Weights of a small mixture-of-experts language model, trained from scratch on English Wikipedia: a variant of Adam for the experts.
Below are experts of layer 3 (counted from 0) of a mixture-of-experts language model. Rows are named router (the router's row for the expert) and show model dimensions 320-479. Each number is 128 + 24 x the weight over its row's rms, rounded and kept within 0 to 255. Numbers have three digits each.
After each expert's rows: a language model's description of what the expert responds to. This comes from a sample of Wikipedia text that the model never trained on.

# expert 23
router:131181130151152102141120128136156118121114113130133134148126107101106108146129175095146153138121082115106156138121134134109123154161088142153118147075082130165094131093166181114121113117111093116166103130101103164130117137100156149155118135146124111134150116094121149151132079096096096139125124111101100151110145128128099116140114143101116143114103121147153153167154123098136121171150161082208099123115079128111128168114177121130153105142113145119136120130120100171118085178137202
What it handles: Military and Arabic contexts. Words and word pieces in war, army and Middle East history text, Arabic names and bytes, e.g. Regiment, Battalion, Abd, ibn.

# expert 19
router:158123134104118111073108106137129090124137130121106111138151082119099106070114109100118148157117132104105146123113148144124135096103091191160153129132147094107114131167118109116155089119116103108099178146156102122146116155141104120158145162113131112124117112123156121092135141125175154119168139104115148144124118124121150147132149129122138172119090113110128121144157092080162167107132128144126133083160105144088130124119090133127094102135117141152143157132152107150140104097092127
What it handles: Political career prepositions. Words like to, as, after, when, before following was or he in politicians' careers and elections, e.g. elected to.

# expert 0
router:131131101115145138120122148131132141097091073136148136167133157133150162106127080128146145109160123121140113132164121124113103132105161105206165148140126136128096132142134110161110085133123126136099193133111158162120160146113189135147138124114170127144090109159146139141129125132108152158129117140134165139117129103124167121164129086093025157099126060135136126120144131153138133107111062119141133131130123081094149160160166118133120170110117130113131138106114149126141144118080090
What it handles: Structural punctuation and headings. Opening parentheses, en dashes, slashes, paragraph breaks and wiki heading markers like == and ===, often in results tables listing (GER).

# expert 17
router:110132108154159115175102089155109149112146141137117148101118152118146159132134126110110122116127120114154142151139115108124110116124152129151124145139137133127143108158081127122134123164141193173141134156159097119117134086111086123126138106126135138138148111161100138143153125126104113104120132134100129129186081143128153129118165122122136111163170108114140119132101130145141159081152134184153110138118129093172124146119059125136162091141121099121082110126115144109142196174124109
What it handles: Indian names, semicolon lists. Syllables like ar, as, h in Indian and Sanskrit names (Mah-ar-aj, Vajr-ar-āja), and semicolons in results lists.

# expert 2
router:159119133123147147108147154118141107151112134122120143134088126146182136138083129168140122132140143108156117115113136132156165128147147148096173119151140133152097073111143177134135180152155090131124143103103119121119142146133139107143100162120118139110126158145155115103130115125137131150168137113090124136102101140133127167123119142145153135075139146124151160132127128089135131110162098157101154135129139152162149106106132140149121130097130154108131139180114138082125113127147130
What it handles: Name-ending word pieces. Short word-final pieces inside names and words, such as le, ie, ott, ero, e.g. Bl-und-ell, L-ott-a, R-ele-ase.

# expert 3
router:134106096120077162154099143092136171130123134124149158148143152123197097168130130110088146130115143175134110166128124109102131140103187137129095111121174146124146151096153104094148142111120109103148131129138137133143105133144138160097126142116115132130132173156124117108158121133151100123128146098169090113099097160139088124176141168131126123149112138144110177136119122145140100162118142105133153141157140113114133101145107128121076080159122120132146114125107105133152102067106141
What it handles: Slavic and foreign names. Letters and word pieces inside Central European and other foreign names, often in sports tables, e.g. Tomá-š, Reykjaví-k, -ova, -ski, JPN.

# expert 18
router:134084134149119116157137118155125129120144122154097126098163138126005160087118121097145162170133116122148116135150123113141080116110134120198123100145149133112133105104112163113155132127068143089121103115098125140149144119116117145109114160122121108152137132173125117126138125183139138114110165135132105120102157093136153105125142072166087134165144123132117127119141137147139105040117115122143098141141108124146135139099211141113126116094103135119100131104146112117107100150124136
What it handles: Table-cell spaces and pronouns. Bare space tokens in table cells before numbers or dates, and subject pronouns he, she, it, they in prose.

# expert 22
router:124127185128105148138165140115145130118100130158165113111124115130126119122161075135123112157143130097109112168115101153154137131119086118085100120174114133128156113153144142155150101150127120108151126153142096105092128156161166132173142117135113123083151119136112142094122115049158169109123148153101109170129095110091158103107123147139118106120099117103091115113114136113129112151122103151133149120129126107147095125123143125119112133114157106169115139125121147144135127146160145
What it handles: Asian and foreign name pieces. Letter pieces like i, u, h, ur in romanized Asian names and places (Xi'an, Kyungpook), plus country names in sports results.

# expert 8
router:135084218123140124151146114153146131089133142120139110113156110094187147118111092125165135171148121157163101195132124102141126119121079192146121127120151131109112116151100152096117122141101111098121119120112118134164137106133133118104124155143118100126120121152133085094117127133027184103130070116141168106119126116146142126144142095115090135109131104133101113133147172154167109098119120119147135142135102132128120165110092152115140136123102135149125156140140120129111120117161163
What it handles: Commas and conjunctions. Commas and clause-linking words such as and, that, which, but, who, where, mostly after names or places in prose.

# expert 5
router:139110174128113143134129128130140110116119104141150133144122147144141106132133197104110154115143180136146156106128122120112129102090134082115149129127128112147106149160111097178124132146131077135106157138101143129128128116113140140115095145157120136120166149147137147104141130140159118131096161130137179094116135107122135128122129087119179126110115140146129149103147163183140128140126100111132094132127113129123121155120144115170139151119167119125145122136108097083109150147089109
What it handles: Prepositions and past endings. The prepositions of, in, with, from, into after nouns, and verb endings -ed, -ing, -ated in biographical prose.

# expert 4
router:122131114136117069163165115146148142133110119111155086156145115150159154099140153139075098100117083131144108111114088121167147108119116126133109131127130105135147132134140128131098151154075102118104105073128136169119130132152112156118129153092108103086195108135069119141122137152085094115111107140189150120173156096151111119151086170105212137109141145086088123073140149134119128115122138168130107121159129121151128113130118097140105176125134145182158156120134156151096125152146120
What it handles: Digits and units. Number pieces and units in statistics and census text, such as 000, %, km, million, and the verb after a percentage.

# expert 11
router:156129192155115124124108108134125123124133148112135096183113134135124130154130124124102138145125114134075133139157165140112134166119127109122129151107095121121121143077134129122143135068088136117101108119104188094125148124153139099106124072098131133092114058146133141135140154126134146161152134142138113095139151165168123147171102138096164123116139122125158107155097135122109123138114138176132170113083116157121097104131142138144101099144125091106145115150136145098136157132128094
What it handles: Mid-word pieces, quotes. Inner pieces of long common or technical words (determ-in-ants, ev-ol-ve, altit-ud-es), opening quote marks, and backslashes in explanatory text.

# expert 1
router:155139140111148111142135127116107080137154137105140111113140144103126125129130139109114151132115161132107134114138123137137116087152094197107104125144145158111149160147139159126172117113113154111168151122111168104124163168119093117120141119171144130126148085116105089075125139139138121184148127171125122145090135145156108135102137106114124125134127153127111100141133134136102123158108091142131118129161142114106146159103131171141131125111129160131132156156125098145112132143118100
What it handles: Year prefixes, list dashes. Century-and-decade prefixes of years such as 201, 199, 178 in bibliographies and sports bios, plus dashes opening list items.

# expert 9
router:079137095131102146113139123127107128171141140117148104113147182109152112138113149155100122146066131136093136126143152137109193104119127082077127128114113073130096159154138117143109118116165170110116102093141185091079111148151114122119158115147140146170118187118141126137125169119108115142131118131141124085118100089120142120140139100127149128122110144143122135164110085118125141144120135111123104135121098124133166082131089123114161152144121118109128110162165112111179122120143111
What it handles: Table cells, name pieces. Row-ending pipes, table separators and capital-letter name pieces (McC-ull-och, L, Brad) in sports results and score tables.

# expert 13
router:092119139148170129060118155147146138092149130131158153117101113141147147106089158132113054129122133145164134109150110119148127134114136152105158136099082135123162114078123127116113116132157120145115150128119108124156107088117113114121117172151121082106135145122112105183106124164115150053118123132117094130133094174132112140121141123119131132173121136134141128164120118086139168123162203095128137174129144154086135157110111098106145111118140141114163121119129083097087113107166126
What it handles: Infobox field labels. Table-row pipes, field names and values after list dashes in infoboxes: Position, Species, Born, Coordinates, taxonomy ranks like Arthropoda.

# expert 6
router:134080100127117129097127154154100097136106128147155133121169118130050119125129100152119153118153108113149105143114100142185124090165115129138160123130109128126126131077096135152137075105085121121130119133134111116110140091093132116078112089146147147170107122089141111049101097127145101109132122124170110119107185164157121155147115152147126138151120130138143141129132190088148173108118125131110135122146142120127130141114097107082128097121103132131136112145162100129108120129098104
What it handles: Preposition "on". The preposition on (land a job on, went on expeditions), plus colons before subtitles and some ordinary mid-sentence words in running prose.

# expert 21
router:162093157114126095134141090138132089096126130117113121119141151101183124118077129121148134158183109124136111165110129135112143121115117120162137115098143164125115135147104134054101087188128066098109127117113153145147134109138118098102150114174114103137117116143151130168129188117073135111099135127118132100105153118126167122138133106126117156120154139127083098087137144155124116119144177133133127140118085133134112161112136144117142144109121157128147146096115130139103121120147121
What it handles: Digits in numbers. Single digits and small numbers in tables, scores, dates and vote counts, often after a year prefix or dash.

# expert 14
router:131097085128121089137140115104120142140109110103128153128160092146145143148129094142140135144137134151119071153133120140114076154151124155105168099099113094089132193116122136100113156134136113157129119162137118152144136117112110131112143164111106130131058117114119153104164085157151100158158113175093124111107131119112146131088115136148151123148131094151111125121144143135110133141092135090120158147121172121140144133168161093117140125138131132130105121065163121104184106115174162
What it handles: Quantifiers and adjective suffixes. Number and quantity words after the (two, first, other, some, most) and adjective-forming pieces like ic, ical, ial, em.

# expert 12
router:059153130120122119123094127141147141142127133128079131126118123115021072080118153141131091147145088118118092134117161108134110109149113128143103140102146141083129126125113134130134148156122122135108128112122130118105172196151143119142130125173142104109142162079121124124100162170109124132098107090156164137127195139136176111157096112133063153119130165155140128132150153154086150153159128121115095114138108130086144162118133116126091125144125155116156120119142131177155118136124119
What it handles: "The" and month names. The article the, month names in dates (15 October), and word endings like ly, est, ag in sports and biography text.

# expert 20
router:145130147118127116138129106141116127116158128115129140088127123088067134130123089128134152141129123138134145149124134111135114109124102143126125111118149115128130125102100145124127159111144111107102102139130114089130125119125092102128136094107123127127119133126138127141113125121110152181136112121105160126112160126140141133132173121141116109132112120126140119110154152154145121117125113138128107131099108152104129173109103149111126147123141147160153133125122135116155118101118048
What it handles: Table pipes and periods. Column separator pipes between numbers in sports or election tables, sentence-final periods, and periods after middle initials like William A.

# expert 7
router:125118134133138115116135101133109112131128148148108129137106103126108121128123166115137141125122110148118170069125135102085116098150126137131118126142137132104125152146118101104156189114093151140146150156118128140195098109121141196088112114106156153162109099146133145157111108146162161080087143118115107133117128177108150104145105143170107108127106101097118119074113168097161130141122107152138148128140091148136108117146120135134145167130128156150132140156121130123141107095120105
What it handles: Music line ends. Line breaks and closing punctuation in album, song and discography lists, plus words like album, song, film, music.

# expert 15
router:120182152103104151112125168177162150108195124084086163125072106136132156131119120150173138068131114158129130099137102109105154146110135072117115129115114135154146114122194089105143112148124149147158078140165115136091103147102145096121148127124134106153098134095123147148156144131148142115122120127083177114134160112141115140100110131137135113093134130117120085115146114099104105133109156118090133124078103121105139123103140127182152182140139143124109125112131124130110103129109120
What it handles: Word-initial fragments. First letters or fragments of words after the or of, in species names and nature text, e.g. de, ph, Euc-aly-ptus, r-ivers.

# expert 16
router:134141176119105101142110105123112119140133130101122112144136161078156164135086098129133141130119116145182128093137144122128131133127119098159109122114116129131130152095112147146140128130126138111145152150101109129141158122096120155095160084103118143109137118118152103139134121117132115148146063133118144170155168135122100161117145087141124110126128119134124117137164124089123147157139116109132139099150089176161097137153081144157159144128109137155177175117137100103130116105124170
What it handles: Plural and agent suffixes. Word-final pieces s, ers, es, ies, ons closing names and nouns, such as Raiders, Pilots, singers, often before a comma.